config = dict(
    hidden_size=192,
    experts_per_token=4,
    router_score='softmax',
    routed_scale=2.5,
    balance_bias=False,
    init_std_router=0.0141,
    lr_router=0.00157,
    tie_word_embeddings='early',
    optimizer='muon_variant',
    learning_rate=0.00709,
    train_tokens=703300000,
    dataset='wikipedia_en',
)
Below are experts of layer 3 (counted from 0) of a mixture-of-experts language model. Rows are named router (the router's row for the expert), gate (a neuron's input weights, with its number), up (a neuron's input weights, with its number), down (a neuron's output weights, with its number) and show model dimensions 0-191. Each number is 128 + 24 x the weight over its row's rms, rounded and kept within 0 to 255. Numbers have three digits each.
After each expert's rows: a language model's description of what the expert responds to. This comes from a sample of Wikipedia text that the model never trained on.

# expert 15
router:162154119185129135110111120162136173086157135138143099128124122137166111104115107112128117139110107105162167118114157136120095076163137107113141112100128102072126160121101091180120148144092157116146114140137096120121082123130126125102163101127104128156119125124186126118154158156131134123157079114155155123123113151151166180071135136128116088104153153171111151121169093157174135140140135122096122133141130107075121155104098148113109115100128179163143115113106129114118113165167154137148095134103123121088129151134140120132149119132140152105118126090110104144153120101128139135
gate0:136164127097116136124165158099127129098104123116091142129150101123142134117099103148080066161144130109135147111173136095133162131146111127154148130129126093170163156102088132186150138159116117155125144130115106097156111146094108128125145151127125125136126080141142114126121094151104159124149063138130096150112129123140157118148144058100079093153161145114109121101167089160106145090124110120121114124125198115066103132151145089115086140116120117104114165149134122123093139134124129126129144135123124106131148121101128133127119125161099118166159100111127094139124137159170137150
up0:116158121144119126109094092158099137146175135156113094139122130116141120087140110144115168124171132123112112101098105131158103123112114076124122110093148130099111141125136165065112136129107134132174123126122082164153104154188104141130114079100097162151139140103109116085134171122152152062065148168113143104151114159137143165115104126116142155114120145157160132122067154119145140116136153130139130139130125107184130133070128151126154109134147167181090116125140125137135154147144113096140130128112122148109128104122136117152119139126179149143124136149147156143105119108111142132
down0:107131078139132161135122140129136200163110095108119129106142155152091143121137133128140124137127185114123099177095188138164129125132134153130120151142148126147151145142156147120153117161133115170150150084129125115099113129125144126141136120093120120162150153139066113145154140152176136147142185122146134129130137125144102142099118136124128143120141077088129099141141172110146115121106148147124150160182136157164139178129106123107123095151131116189100160098141142076138155112121111133113145144161120146079126081127137169115134125172132077117111118115111092104137119103122137133
gate1:181112149118072154122128096184119124120124107108147103142124127141101145120125105117155090150142113132139142135110103108113160124145142130129169088111103133129161117090096133111150165186159113132163122060139104156114124135155118140127161116130142127096147118148066085157123119136147146096128180103104125119108107147154143095103136151143114127148082154112131131129109138134087143158163124106173146122148116112108123106143123094096135171105179153122159106118125151104136133136119150121096137098125142076150160139111117140118101131110124117117167094105143109110073191149114117123
up1:143168127136080121161137159091077108107147165146140134103134160131149092142093160140094160114089103131119103098139190159158130126144125072112106122124117132074110092126119114137124124111035135122165138130130146155134089138148149143160089141135138136113094128143124142089106116106126070118147114148139143121158101145116113169166118131122130116151145106086101164118096072122187127130160108127121137121119130118098149112105125148091099151134099148108147156118116128113118152124107130145142114137095097130109131136117133115138144145172105180132121158110146122119126121133171114111
down1:095126113087097126120154118136117091180165158127142126108130144109123123103093142121113156144112138156161102119152152131115071142142143122140090126158100117114109115145169096120127130162092167135159163148129130151104111169155142104145073164147169149145120112117138158129155161129109122162162147141160129113144126136103129136142086106094130117117105108094126150101088075125125131096163095093132118130112131106115160177144148128141091119133098135122097133124153082166143135087063146152123135131163133124057115103103156113119138152132130133127124141124146173142099099156101124134
What it handles: Noun-phrase openers after verbs or prepositions, mainly the, a, its, his, their, this, new, such.

# expert 16
router:107094130095156138103119148087127132117143177159129107137167091113114137102109094134142150137152156146122115179140100126126094147081128146114161077127144152145108152110125108103109126122092074093158109161157168146084140127151099158156118191138138139137079152125138091112137137100092169117094164101103126105110145135144127112131080099123131140095093143135128123128132168116109153101160135152138090146134092139147136134127093105147153179123142119143113119125133156099161138111111118093134137122121161156096149130138149152120118113117126124141153149118112148139073117148162192116
gate0:084136097125135132161096143134166129128136072124120121173135119123129115140102096113146147161129113111151119126106122143144102137120125100135103141146116133122127170094119145110152099131153120137147121120159144171146115162099115120128115145167121118152121162080137080166161132142123152170127154122097127147127154136134148092139111100098126108119163105173119125126130113100135124154140160081154081101117189082172126124110119149144133126103164148133130145170135117102164160139116148072142135164120125071127145123153144166147127090097103163143124140130071147089130156118179175114
up0:130129098142118147132099132124119125130136093085164140136118147127120121188113139158114118136122132114135141110080193175114153101067150133146154144148131096128074143151127122117149137144122116118149100103149157103132128146124132128134130138162125126128101150109146098076119146107086131116151176118162132174120111143132148081137071090110144105100135138184176137085135125106117132148125142111093086144126125151163092142103089135191133160144141113137115145128173153161121119151125150126123155148116125099123115106140131074131112121124130123092098101107129126093167099145173130113
down0:123136142120113097140114114139138140107156120131091098121161154122127146111137113103118143162173167157131089134153053123171126125114110142133127111097144167149150112138094144110116126158132097121126123120128112154161126122131118142121132128086134087188106147127100190121101106139170125119150144098092144094142143122096103113128138081082114147129164155158148145101171110150088109064095125111111098127144109093142155129135112162146152126097121162118119117164124170128108094125096103141134132134134165099127137103132133150158125160133110131149116131194140154102099118159077141115
gate1:117092129146119100129112130183135178111109120141126133123154104106096135123085095103168111133150157108105094122086148125136100115147125173130114159111131100147124160111180143141117105168120131079134100142124121118135109126142066088179143138121129156136127122133168126121123125156147182130121127072129114118104155117135155145098141127112112139125151117115178154147166143134142135131132118080177127088129143153127122116131088129108136163103171144124137115114119142144141103120167144125133138130145107161139147146099117137084151120128170169148102080139124100043112082133136115138
up1:078110130126115143120093129137116155145135108121113133147127111147128130112128169143131143114141143152124121175130114120126173117140094174133162138144106123128088115160152143150087121151149160136130088105141110095143136126136142130137148159120095137113063122145089119155153122140174140136103122208115124117127111157131130103137129150146113190156127122172096128158129119133122101196080104143145140110112147109121186118147146175163143107150107155151159126134113103128157136125178152132078089137124082120111097144097088112139158113151156119126166136101113153138103105110133129162
down1:075145127134128129114116186130156141084132131140161100172130124159123140115119133145126125139157118178113128192136135121145144087114129108167121100089082096099141148125118113187112169149131194144113136096112130131145088110139133090129100141105186144109152107150131127116122151122098166154157138121123108138149162154122128111111099131104156102138115156108117116153114130137119106125163158162126132160138110138146144077122126089095117142092125109157097105110145146131075130149106121161100117167100129125114131134124107124147110153098180179098137172133115127144110122088151148125
What it handles: Syllable pieces like mo, Mo, Bo, ro inside split names or words, plus digits inside numbers in tables and election results.

# expert 44
router:126088165095132158150108126099148093083091116146086114137114152125099122093087114128120115145129158155097141124092122130138167106112139151159166177094099134143115141170203119126151120116140105161170175102133104169175096116161125101110116150156124100119091114156090076125174160121133146134152148094146101123105111132150119171133106138135116104125150121128132108167125160147103124150121099139130133115156149108125153130112134134147123093105138137135121127095095151118170117099158123110109111166140122138130105128109126101097161142160081172117140132150144171116109123159129124114
gate3:166188109140116104145125143116118079104118103152131105133127162145120165141078138144177126138133141129133108139153167129107142131130138174153111150128104136099128146113146139110135112136109138142148123093087122151106131090143106113129108104155118140156138149118121124137157112186121120109151156112134183150146141132127146108149160121079148097127147087140182129128110106138141121111102165119143104115134153145078126129103135093105092098137170141092148133136157126098121094163130149152112161114150108118105091165134138119126158127134120092133133118099049178182086135142092136090
up3:129138114135136137162135132131109080150151131141108113093106168099106109139152138119144148134110139169153121092097148105149161106128143138127122113184155103134062132141129169113108097189135130143077135131140162136165153128172135140075156131088134125166104159126125146125153100106126135121131143122145116151115123119111148124163144137116103102105144148089166097168126160161114127129085097117145071118151120159084073139120109112122148161120099132140144140117154137167143112148149111119146154078116124150135126179104122105109102147145121127180155149129119161145092137141108086112
down3:111152159129149108096119142104120134147104128157120134161134107110140156103104180118148163114139097153046139155178118133121126115145122177169154155136121143104195133088099125185151064105141130099089126092088112141170090128159106093109091117157119141117094099096146129086094123142133145125131162114118156129139132141143130099098111163129175139160122159177122163133139125125113134125123128132156159123125127137152163116153138129113107103103139154139121124156139111114141128148135093103116092118098133108128117114145135092113134147074127161125144125105147098133148158132145148127
gate4:113118118116125135128136139147095161154181165074106124133127097158140154111132119129088153103088123108141096119112134111116143157138126079092160150140084118120153152140137090123118126149131124163152086106100124179123160124098137123138117108100164127152136116108094137120104161147177145118118108143155138138163147143053106146130156143167124165136104160161130148123153124138169120125135135054161144129109106101131133153125159129126071106141161101082115113100126127133134139128129127159102116143103108124133089113136121146166132141152120098142134131122115123139086091082148075093
up4:120123151156146129139144126148158080110089143128098131126102111138134150155105119126133126130119141108103105099150160101170141148123098160128147144101106120100126116116143114091125105152158171144096141183124142058163073119128161133123124129144138105136139084128112097108170139114147128139125148137089114157085154162124083124137158142078124123103115076190159123150151114123112149198131134106143090089119143111112117142116121136140135101147135132148121167150133137183147115149132110108084142173141135116143154153157137069128081131108120106147136142140105122124125106144169128137
down4:097101059106138132111137104142141151139148160089139151096128091125118182134142069141098098118168085099131176147122144146083147104153132126140112171101136120162155144116182169115114133107139157138120153116126151140141116125157108117129091097106119135095089127131131123081100085139105140135112111162108147086136159130136129150125142107128118143136137096136134119135134148146101119118111157154136118183101132135144153097132128127123117135090143139125116096149139156135153128124144149073095124122153086127121111123079141109120189107158176139131147101102182095139125137159159136104
What it handles: Early or middle pieces of split lowercase words, often scientific or technical, such as bis-, cascade, sapiens, plural s, res-pon-sibilities.

# expert 39
router:129124129096142166126168134149166164149119130087116161133124073114141183140138130133121101112137114116168139104144115110108157153132093159166122112123141098159172117117147118154165148137112101124115169147106132146117136125110142094127105132142132156143144135114128114099097104147099135121117124138127146169089113110096100136105166118078133127140126165117123159106133106144126107141151159125101128116131160153155078141103128156145106059152124155150116174153101165112086151162155152160067130154174165071113124140111105108118120125184107089132127134121142125101098139149143121103
gate3:127130154165116129087127101139097123149108108110118105182090152089110119086121088114149115122152113160149124095126144147116165091116190106121082118129122130110106146138152102122122143128095151147119136129142138154067161166113136160175116098107172103095127173141155119163135154174141099148136115120138109105146118124112154109143153136116119176112172094123159128184096106131126113119137113105160103139148097113151162103131127142135118170134149111105131122129087110136146119141146118087147143107104160155124138154167148127132168130194137101105109146131169120120139083127128129146
up3:120113123105151137118104093111153189144149109099188142124118129127092115147109196161130113119143147126149118105132119087136126125146143143106144150104122110115129130106105154099113117172127170105142162133128086111149150113115131126138075168133111140153126104142093123127123110099160108108118114148126133128121149153133098134183160128126047101127112161175116119123079138097121095116135134163114112149111141108087147107183105102125105110104092126165160168127126176137182118124131156131124144143088114120152079119136162104141131127147151141112134153105103107136148152136098107105
down3:114130131159177165117126150138166155101141124166125104132109073144129117119119129122132157146105165127119171120135145146170123141135089152148114145127117136139121133149060154128112173120108159152162189101113110078139169108101157105122115106122148120140086102154105132119145178113114171107151109130132106185108097143178099130116091161131099112109114130131155088162137146111138141098151094088152168086147168152150136126142074150135104132130099162158137120158158134092144145112118116113121107123121156116111125106127116165168129111110147116138116137127127110157148141110143102144
gate4:107179138153148093138130120160111136162105157141123127111105145161164109175137100128146116130148147132115139133109138102146127155118126153075154095195151120115164118109137150127147126129131126138136128125113127111131143097136117121117164119117131136138137108101115117112102124118161128111139131093068183134145103134154143129136151112103099130119096154065144130102124152147068157147117108136117150131114133101129097124179118131196133127097164166104133113181143140117103126162087110100099153122105124115158126150140073148098165104126137083093155139114127070150160114140085140119
up4:111120142080111154109158118117115132149180134137131144109169115131117113151146125145177149091128133122149143165103120143112180151137151083147109143150115121087149140116124136090111111125140106100141109088116145137094135109135136106158148109153115113092084136157143133126097083112164157126104156112111145152110162153095143170168091124111111113157125161130106166167165141113145101161127140158121101116143115117058097139103140137164149096127148160096118127175152127127152104115149125124115138113087101102143150118091136144152118128121144149126140160149155106198130088130137088160
down4:120149137129142157152156132137143100145128153142118115096090127143147155153128151109159121130103115165149192123132088087123105124131082120140150190149164124177120125097129119108114159111124131123114098094099160119095122138101075138154144138072150116090125133119134122142129145110142136140157130145128170115093096138129115113097116151107135143137091170131127124118169120121057108111139124133105086137186128131115144094124130151119115153099100113071154156129163101135096136118125122110101134170127130164140097120150127131130106142138104129131092061145145117134136119166062145122
What it handles: Pieces and endings of personal surnames in cast, band and roster lists, such as Sturges-s, Bradsha-w, Ber-man, -ović, Smith.

# expert 12
router:110154100178143157051110115155165152141140126073161099126120119122130149175178102173105115138138101106148164133155158123129110109113126191156110122131152114170141081127121145118120132160128169146135178133134162138114140104126124141152161127114151159122158090133150092132136167152119149097142108146087157147132101087102122131102118132149154141148135175135133151158118113123155117167141121116115157147089103153159141104119151107133119139139138149119166130155140133135101147158142129121102154170159106110123135147145128100099134157160136131152141092127124117105077119094131137080
gate3:097184062183135138078109123255114058114120126083129150138146135130139115106100133079095116123133145136133135103111133091121139124110125105122108096120115116114152118092139122169121146114122145135127136114116115138159112117127096127138126132115109129131157094112133120110118103155137107116136126151132150125152115123105135127150109084189122111119182129121119127112142132115121144114134156042116148137130112135101118133143123120148156097118114147125124119134098123112099116107147145125143140122126111129143126115115126137152121131121154125146148156127134130142106111117105146194
up3:102107136138125146133084138095134066135141155077119124145145151120114126170149167177139124151126127166144118140120107082132124089123144131187143137136111142166144076122092197126120118147118126151097178133101129134150151132107115165105118140155135150144108138139140147136114153103107126121161168120114078116156096098146151104139114118098151110111138126106131157150103113102132130140137116147190141117130156169165110066140154089136118152118135125121142148154164109109126123150107124132127109139136126140155135098139159116142140165111117179128157111140083145147101104080122076111
down3:096146169065140149156160160090103110145124107099124158169087127117123146127108147129175168095092130118124101152116116120126137151176137107120142150136128116121124147112121140147121126112115088124109116138104102126137112154149144109136104137138125144164119162135124133164145092127136140154083155118143107123062133173147133123139158142104151124129131082125118110151112174151119129130084140080154104070195129105096144135116129132127086135131129101147105145097133112145151096122131195130131162125140157128142088123137126125139161101174147130075082125126130175150138146116156141110
gate4:140092136136113123130135163231137149146141113097130129127168128149123124144150124123089154119110139107145160108132140132119145126131113137150089109109127132109138082132169148128112114159119161101126151110140126145143132086134132107131157136128138128179151097150112115139121142177114135129123106143093214135099134107090162158133122167145137147147137160133107088136163126138164119180140150076091134077102084114129128101108143122118122133119122138131146136128119091165108087137138158152114140198115118132127152167132147132132139129119201139151151130168115118162114139120124137120
up4:128156100128116149114158180166147156148149120090146125149085125092146115121131098136148122101157143140121138083105139179105162125155125156169095089113156118210117132149164146127128148102098135128118168141120116125103133097162158115118096112116152118144145098153075109138145150133108097102145107122095161163125138141120136134109104120123109140168131150136144099149159125149154162158113102112088151130148119159159136110110159123115144135150130168145173132156086103107092124153157178120123147162146115139132148168111144113118095140149116116130162126158137108142096142155083137089
down4:115127083169155168107115118147120133161205142156146179110118110094179120143116135130133128112125112099107089153119125095138133127117141132149141113162111108143125095145150109130100132149147124130115184137095152127128161140119111153163108105139152166138099155131129127138161133125138157088167127129148106130143099124124128122137121166142123159145151175152137134137118089133076141137127146085091159126113113171088154156138153104121079147147113168131151126164122162130147145127068122122143128147133181120127147104102173111112124156171139140161103079119114115133081116135162101146
What it handles: Surnames and the last pieces of person or place names, often as sentence subjects in biographies, such as Davis, O'Le-ary, Hy-de, plus he.

# expert 45
router:113132171113084149157131113106127135100098134132186154127147144158094096139127125131124156145138135149131094140105124138129131107121141134149135140097109101131129111152180162163146157161098068154181145075130163153133094152170140170094151127160125138145120127159131124122099122097104151127127139108104128165128132114120110133144132111156083120142070121099118122130161109146135080166132093132138119125128155113096107140149128155075088130092175185174113150109103144141148123074123146184143087108138130158129147125124126120111126161152143133169122132149115141114124135157114129138
gate0:168122099138115152142133101063090140157136138129176082149184110120159114172172149148146119135148125083134116162131100120126096144143159095096122144131133146124180097109130146158142168097121107104137151115160144151119130130119153138157146111112134127126110128134133112173161115106137157128152114146136148143126117122167097164096149141157115122156109156124085137119118134140111149123120127132100097184114119156092125109154097169124121146138063167100173156102124099133131164152148138126136110090183143166119168107137113151110118106107112116145124112119149103100153136076132138131
up0:118086109100153099094117135169099096116151118150109144155164135143116149102135106072141098113140119129151172092128136145134121134164129116135116110168110094153128144099092069149080065141153135132121095159128097109135151127116127106123171165127099131152116142106136119131138144144118082122151124167090161121111141106143134136101095141097132097168161107142161138116137112135128138128181130186111159112101095110136159141133147096153126096134096106136139118117132165139090103157156104072105160155084113138131112136141136167148098122123128134087125133164101107148136145099122112129
down0:097193092188151169126155123146135182073184129114161160097129121140111130105153123114133138110130140156114137143139135134133127135102101140130089108104130113134166148099140146149095106160149126137109117123092104108151131111068114114141146111091126086112146115105159118117125106144121119118104095097156127153132150128105131098119137140118106121129110101150134131137134124154141145105150117040106096135097077119115140142145172128124113127133137111147084142154119174131087147154155156133130109147068114104110135122134099169107088112123087122098111161142117149157122150124134165129
gate1:068152167149102152134134083161164138106125127144128091104117140159126166154064126129112131160144117160162143141109119106110073135138134142130116157062117115125149142138111191079119137143132064123143133127115116143097164118113121137111139134147141136143157082176151105091132130116112139159098096126096111126098111129111131142135144111116156159112143155122132111141140143126152153094126110106089109137095153107100105100148123136106105130127164101123147077131125116120153136145106133151129104131162104144108125112070136141120143120159143115161171112151114165077133098140082145148
up1:118130162081160159113200104077110108161131112094099153155125101116128132174127146127120101115138167114149149084142157136139136117167118084174086128106119114151156130108132120139101104117115117117130132103114138118102139138089125109135127112143146154089123163150152089182118121131117105176156120192175157135121138174114110101138123178123146125097094117123126118127121141154172141092138117127176105155117128135107173110153103158136124094137122118126112122131121165125142119118133176094145116122133140137112123117136125178148107087197116116125160122147131128110114141126132093147
down1:048124150109121154142165126105134133102147072130129174127137138142121148139133104145133109156099110136086176084121129127134127108135128093094108114129096182121115146119103141112138151085121122125104075122076140107117145147112150118141123117127117131151089115185138118119130123126081155148157145092164136128133121156127128078109113105163141152141119139122108160129182114127108130144188128149133167129079128108124097161124097177143115104127140155145143114111155155148163141101128104126121129145123157175119111133157134151089143126136145102160092165159131130110135126157113091169
What it handles: Inner stem pieces of Latin-derived English words after prefixes, such as undiffer-enti-ated, unacc-ept-able, contribut, describ, recover.

# expert 60
router:122185121149148111073196111158108092114136077104109107111094133091144157133127119117098109121099139150133111101134130095140143130121080175112131158128164140133163158109101164135113161128125158153101094147143073165089111160133119104146136123145147119118149134133108171138074117138154124137155108143115112121148142166112138138113135161128099132143142106094136122115121131095124126114091143064136158096120142134142101160091126094141137150144171116090141115143152110117106128142141140131119111106130137110121118122087108172141111152161136124098168175130121165114083169093133136125
gate1:106096097140090120133126104143121154167124122149163133110131150106091152097148133121108119173144123125100113147134169110116115146117094140131102125141125106136180125140129123167144126076114112161139142109098156137105147135106167142096116115108115125142127183095094129131096110093131137125166144116130113148104052086130105142119136140177159148121137174134125120115196119164124103117141152100093131126143078144088117129135108144141090119113075118124123162190123159146134135136117132098132135157149166135169120091141138107131128119104131161115151065132171134109126123115086147118
up1:142118153129081126130143127110126085154097145128127130135113129092114157153150117113129139107148153111098121101143134096094109182115146114111084139100088097095130115157100154140131144131114149109130170080149112138099151148097136166105159144146129141104161174098135149141101110117118121117163140092134156128138180101100150147153148114098139106156158122085118151121136122124093126095147124127129104119144107136098178113122124143119143178123127135103103148148097142106207148111101121110096128120120146145132127103140154092101120113118139154147161091161109163116080134074153095183
down1:193128163115137150121133094135104124127115127140125156101120161146148120144105135101113118093173101117082098110149105060121150129088160083107114104147117110102132157148108158108116129100111139125139128089124149135104129108144116142141142088138168125089100185117113140126126138158120148140068150143131118106115108114126112127123142118095157104120082160136166121108157160136148099132161144051112150167145068133107121138146123147088138108108136114103092131097111119135171109137131122167173148153093092112123144140121116104118142136126145127114107142149141157132086120161120102159
gate2:113124154129169104128106099156098134133149138097146099147143127127146126136142133108127137082144107153077124119101100149139136112139103112131120132168127194128128177153126124105160141086131132133162116078137121159110126103144102189120145148132128149123123122147096122136134154125118087139127185154092140109120145129142129161130105154082135095144151149153166116125163136126089136153119118177120118179137116131128123080146130101118148099160133148117098115127156131164172122101173114117076138136131154127100106134106129203143157163088170147155089157117127099154154117154143138119
up2:141144098116135144123121096135113140152103172109126099189149117116165177115116128150178114120151146123086103135158145122132132120148134130156167133118124148121079141149165074102171139149189141147137091076132120142138150109108103154086168106108070080133132163126145142170121084124136120123134087121130106111103128174122103102118128102125159120142164131129136133146135127108117134086139137169099130157141137172136128138147132111164120112134187101096130145144119140133159154161150130145115171130129143134154110111165084160149119151100128107126140145144103092149147109153131156122
down2:128160106127113136137104136137187151128120175108125130132138118138070150081123158141166148143144128121126117102151122145109142169063116124104133145116145133086140119165088131098143167155123112179136151140103125110098118143143110105146116104110095134153091143130151120087142142106113123106122091144143137081118111114111141114181137146121125125126133095083110115111092122094130153139132150116110127128046096157114132178152152166108107120100129121125152118144104126194137108136159165125194106115129116146123116141073122115149142114079098115115111127127145140119146164144128104129
What it handles: Pipe separators after names in sports and results tables, plus location prepositions such as in, at, near, from, and Born: colons.

# expert 56
router:148115108148157131114151110091123107122110101114126080088139112070082149150128109153123165116130149119113087103128078122161144126100114138128122156133144129122130133152131108137108105113127173124109135144117142174127115181121131095127146182121196120123129149194106134161151102119137124089126169135132135097134085118142176131172154124126129148147094132171162136135148135147122123127110148156085144134111078112128125120141113120125176121116157117098121100130130141156131149132094171118101077107114121101154119133127129163141172135089113142176170139117145146157096110098109096136
gate1:095084092131153105104176125145139154122085118122160149120156122129139099069134087136090150120132138084136123105112098103121132143120102143137104096134150117132117130101109081118115176083116143143134158120090127137158124129122140133154120180101097141124127080105134100135104168124149120146097141100114168081117127126102107122143139120154127163123129131155111144133159131116178106126140088152139151119160160139127135136092126179098097144119152158133140122099127127104152107152070168147120118164117152142177110133126117117130122138145143135173146064107139133152124158089168145084
up1:085153144130163141123094133123088127132106149141111111133127141147157108114142091146116135122097113156098087140112138167153117107149146155110173131150084114109127121155102123108111098124125115136132110085132132139120155114157159118121137097104147119108151164186144142100143153132121092107093124126183188098138151095138131131121113137134152089102148121133116132106142166117150170145096096130131133135166094093129133149150147171166107128076156165139125101149095148158120154158078140078092122123120130170121115166124110111136145114129153129142137103132200107083144124091114105122
down1:103103115101142135180162200132136120118129173105109101124165152143128124147138140096147114134131082120166138156132122154206118119157115135088136108152086124159160082161131111130121109090113131142100100147132095141176138139150145204085099110125127142121081145122143154160105117152150146127105120103149121106139118121080130160134112124143106146151130089150133142118167121127066093124105163103151158122108146113126158124129117128119128109139108089128071104109120127154079145136095151138103138116139128148111136130128144157135137114109163114139136119126142119109115132125105152078
gate2:148152151174131149148136197130105186163135122122145120118135155092108148113148101116159099159107127134173139179152121081109159163143130087128168134168149117080101115149185139160100122152128144144131093119154140128112131112111118138137137142102112127157148123111123127113114150127114110138082121113150126123133138148135111134119115107146113138117117114157137112172149117086091125128146098154142099119129160123144130169160144107130116092127089141112177119122127157089082092169127114105114138093161120083056137104116133109194117105140113115101149148158096122136144127124138121118
up2:115119133152187129138103165138116075177093102106124103110110095107111119111118136112124112123116116172121143168116106086135119137117113130093132107142109139084100134127143146118137121084133160097171118145154122132123132089093125146129141127091113148054171100201128128178094146155100144151114127139126158139130128122167118114096136144127128089108129118133107130128136131105121114166111148134125099113094149086121126133110110106090120105102110121112163078114137129124075123118122109103097149077112088111103161172101115106152149107142146113113098110146137090098142120116086143115
down2:137102144094099152160128052131130150120132124129117141144133111123125096097084131121125143120171108100131148131120130118085169175097131132123153135131099122055150115150106125164160097111102130132121114124121151102111112134150122145110114125118158119087102118176139176124097151110125143136081152107143123123108149093105143124130146143101140139126128113172116116096099106122118091113122138175144110080187126102128153159124118129189105154103144141130129128075128121121101128127160134168104122118125129154146104102116122184117129180105111100131110115112193127152116083107110120138
What it handles: Pipe separators and semicolons between cells in numeric tables of election results, league standings and race results.

# expert 40
router:128121174100081141152104137112152108093120115133129174137137172151149112134124103115128123126114149133124110092087126095106148116086115186162132137136119147117115153174168144147135165174090110166127145105126121119157083141156186164077152146140109131151118129143100091147119149128136174119117117090116163152109178130146094112117114123130104111124111088112121132163161118144139120186127126116139113091143170116125138129158142135094115161114169153143143130111111150117174128075136134131123070127124100150140098115132112094081140129120113167124141136151115141126132135152144121088
gate3:157186113091137150143117096147102158136095151131105140173113095135108085151145131135111141127110189141125143134152135125161136091137127111103128141133129121096147179151067173140121136138153155155108178135121142108098134111126162094111118107086140116111156085098125114136102148137105128152123157119125139185130149158091142135120126141136140132152131120119132147095117111118137153112181139150084081159133107122097121145138170171115099124124096143148147112087144107137143141143109092099142107135120160117169089102107089123079148118142137151105154115154170114151104115152155152108
up3:157062123141120138117145156159154143131113156108084136174127163112134104142121185099091144101141120123133130161107130114173143130116145122128130126068129141106115110102177119144174140143127129125164134153124145133162104132141127106164123115114164173135109148165124113125111109146110146084151169107133069155164134147114122141140142076130158115121103092123082109129128170129144136140090125100150143110128178149108122135117077147125141122116108149096102111133103099148093087144168136137112138148115128129194163139144138119085133091133117129098147120098126163092156108134118144134
down3:121147103156137047094125130096152092127147149105155129077146158146123149133115137170128110182173106105116150104119116117139126142145101145167141189144145112112173109127095096139140098076105144113138122111132101140132143120125130186101159138101160172141137174125153165098141131117132144164107124153140125147131113121130121113141131117124150159154118128152131101125141145172153114113085088145175107146159161121168123111146077126161154134118094145117159153157122157136113138140137135181143137151138157139113152140136170139136127087114108146137145144127112125122180128110154102144
gate4:142163127159147136131131113111158093130093118154136133133111070117125133146124086143142160156149160115152148152117122117082163099180126119103125088163122136069152135130143099109127133112124148078130074077176120149106122147126104157147160150152126143126161153120110119131109088100133104117119111107104184113154129122106131139141173120146128122183169112130118096166119135128160144152108118107124103101120145112131103075136133126103138104134084116135170126141070123133138088136143133134150142089138151127136114166139114128075133135129147159151149183132118128163095158132119096117
up4:162099101146146170137136146130106072134091119174115085120132105124111135096112095151120162100131144133119096152119120126125163082157144155121136112141112114100155152110094077129106122118112115139131147127138108195124139138131106116136125083101110148115120160109136148105130109121124147119155140128094095138136074129113149127130094159130151157158150119095129100147130134149110154120126114108136106149145124126136091120154102109135152104162169144139086116122154119131131078113114075151192156094135120106140208151141115150095159130100127152120114181074137163120121163139127115139
down4:113096165180142111120114089090085144107111125134144125089111172165104119125139115096110138090148134164090132125088118092144135137122144137115109163113142143138123150117117111168097123080166109108151128117116081146148078122129111097132140111135100117137113102132165164136128125136134102108140140103131134117184138173122121098124153095136152135110146149140134116115139124086112146161092072119137125134123113172072134161105098133148115113137130068158110086083128127107133127129114127162127083107122123130161109097135124133170125140108127104140112141121081160090178149092129170136
What it handles: Word-opening or mid-word Latinate stems that need a suffix to finish, such as exp, circ, pri(maries), def(iant), Mag(ist)rates.

# expert 59
router:147083148140148139132136130150115097182138144120136126116147084095144092158149144119141160114143140107129098157119133146148119150129135108077100129137116121120142128129164108111160181097075089145185119112116137124168136122129116117132066138099149138099094126104145136127138126133118134159103139160119124102149103151123103120138140165137124092120139094146151118098137147147111122163132112117186101116124121076083154147113142095119120123117133168166187079120155092128142087121140142144131130130158127110129159130148119089115114107092115078091092167107158115089088122157126138103
gate1:117142114118078119073161164122120132096136151083134137113167157114115118143125163142101137143146133148115083115131104121128121101093104087140121131137111132099163147157129117140128101112084169133112162164118100123159128129101116110124094161109158127158114149144155177154102137165103113122097108135216137142155081097111141130142156128136104119112072105122168149100137130136118151165100129124115108106158116110096136152147133133118136086120108109141123113102114137134147129110119111083160097139159095120116145132136175156088132117136087109136157120153127159152118084160171135162
up1:122182120146143134119170131095126143174182116157146129089118143113149147100109100127101097140139129135119144142105147144131126128144110095152154135138164133159135214151122115141105107117106127075132157164071107121161105171096160131128116147103132147155127128102099116124155152112159089201146141125159078112139155137106121144117174148109142109127143108124115064114115120155138127155103125140146106119157123103139173146153131129121105116104138091133087115166164129129116130131137151127144139134119173131131163132108161093132090100122107109090115118159110135131105124152096156112
down1:109120124129132140163134173092081106185141155146151138120153149141107078134094110148176134143116111153128104069100151120160134146131123131175144115154119171113140152128133103147117143146109153137140153128115147156141122137106167113122140151124169128144123162106105138143131144139136143075115147100137123115099182126125127126162137121105132096133081165131141128164131150130128093137134121165144137104181133162145140139136130118164116101090126126145140136127118124100114145161058083115130165159109166156128152120130153172146112135072159148156168157082119144084136141096115147118
gate2:172156115145146150110096081132127155104113134139075121092120144157105129111157123127094142110136129134089113167109137075124122118115152161152089088120081127136109118146140106086112103130177125170138126125111151098134112131132137116061133134094113157067127140122121098193147161108139144132124113108133176161116147125125110088141138149118135123161089123165139109131134135143098160183146140111145095138129125147103112138095182167160144127123142155143134111136113165117108106134146127122119152058131117134148134105138147145162129132111083128129090159122156116117090157114142118117
up2:151149163146150151133106088132126130116143126175090085125122158160082123120151120104158130083151160101134142115124130106125126149116138182124098135123110094115132119136142105088132167119187131129144121142106168080131122100139142116098085145154136165073127149128158165157141162082115133141149126104150127123156135101137152095162120135112107143129126126134172106134111102125108134142149122095169098137122122100135107117096153157149144130112130116112147121083138168138096142113153127167106187089132109113139112093130119099101100128118102088132105155132167110071105154090095101132
down2:165140096139132085117147129140095125162165135128123139104136113135103149114146129117122160117096074115123144159096123146138177128150132117111106129113135066146099183108084131076151090108166115122181126099099116123144124122131097123155133150138160118075074146123138129110118099132087124104112147123139092154158082131141139102133131176116105151117100081130114189154146134113138161146120148168139136138127093160127145182100147132115151117154127119156131143168112121101093138131132110162144134124138154129161156121146135141096123154108129146094142148153126145137083110134087168116
What it handles: Digits in the middle or end of numbers in measurements, coordinates, dates and counts, e.g. elevations in ft, 533,864, sq mi, ages.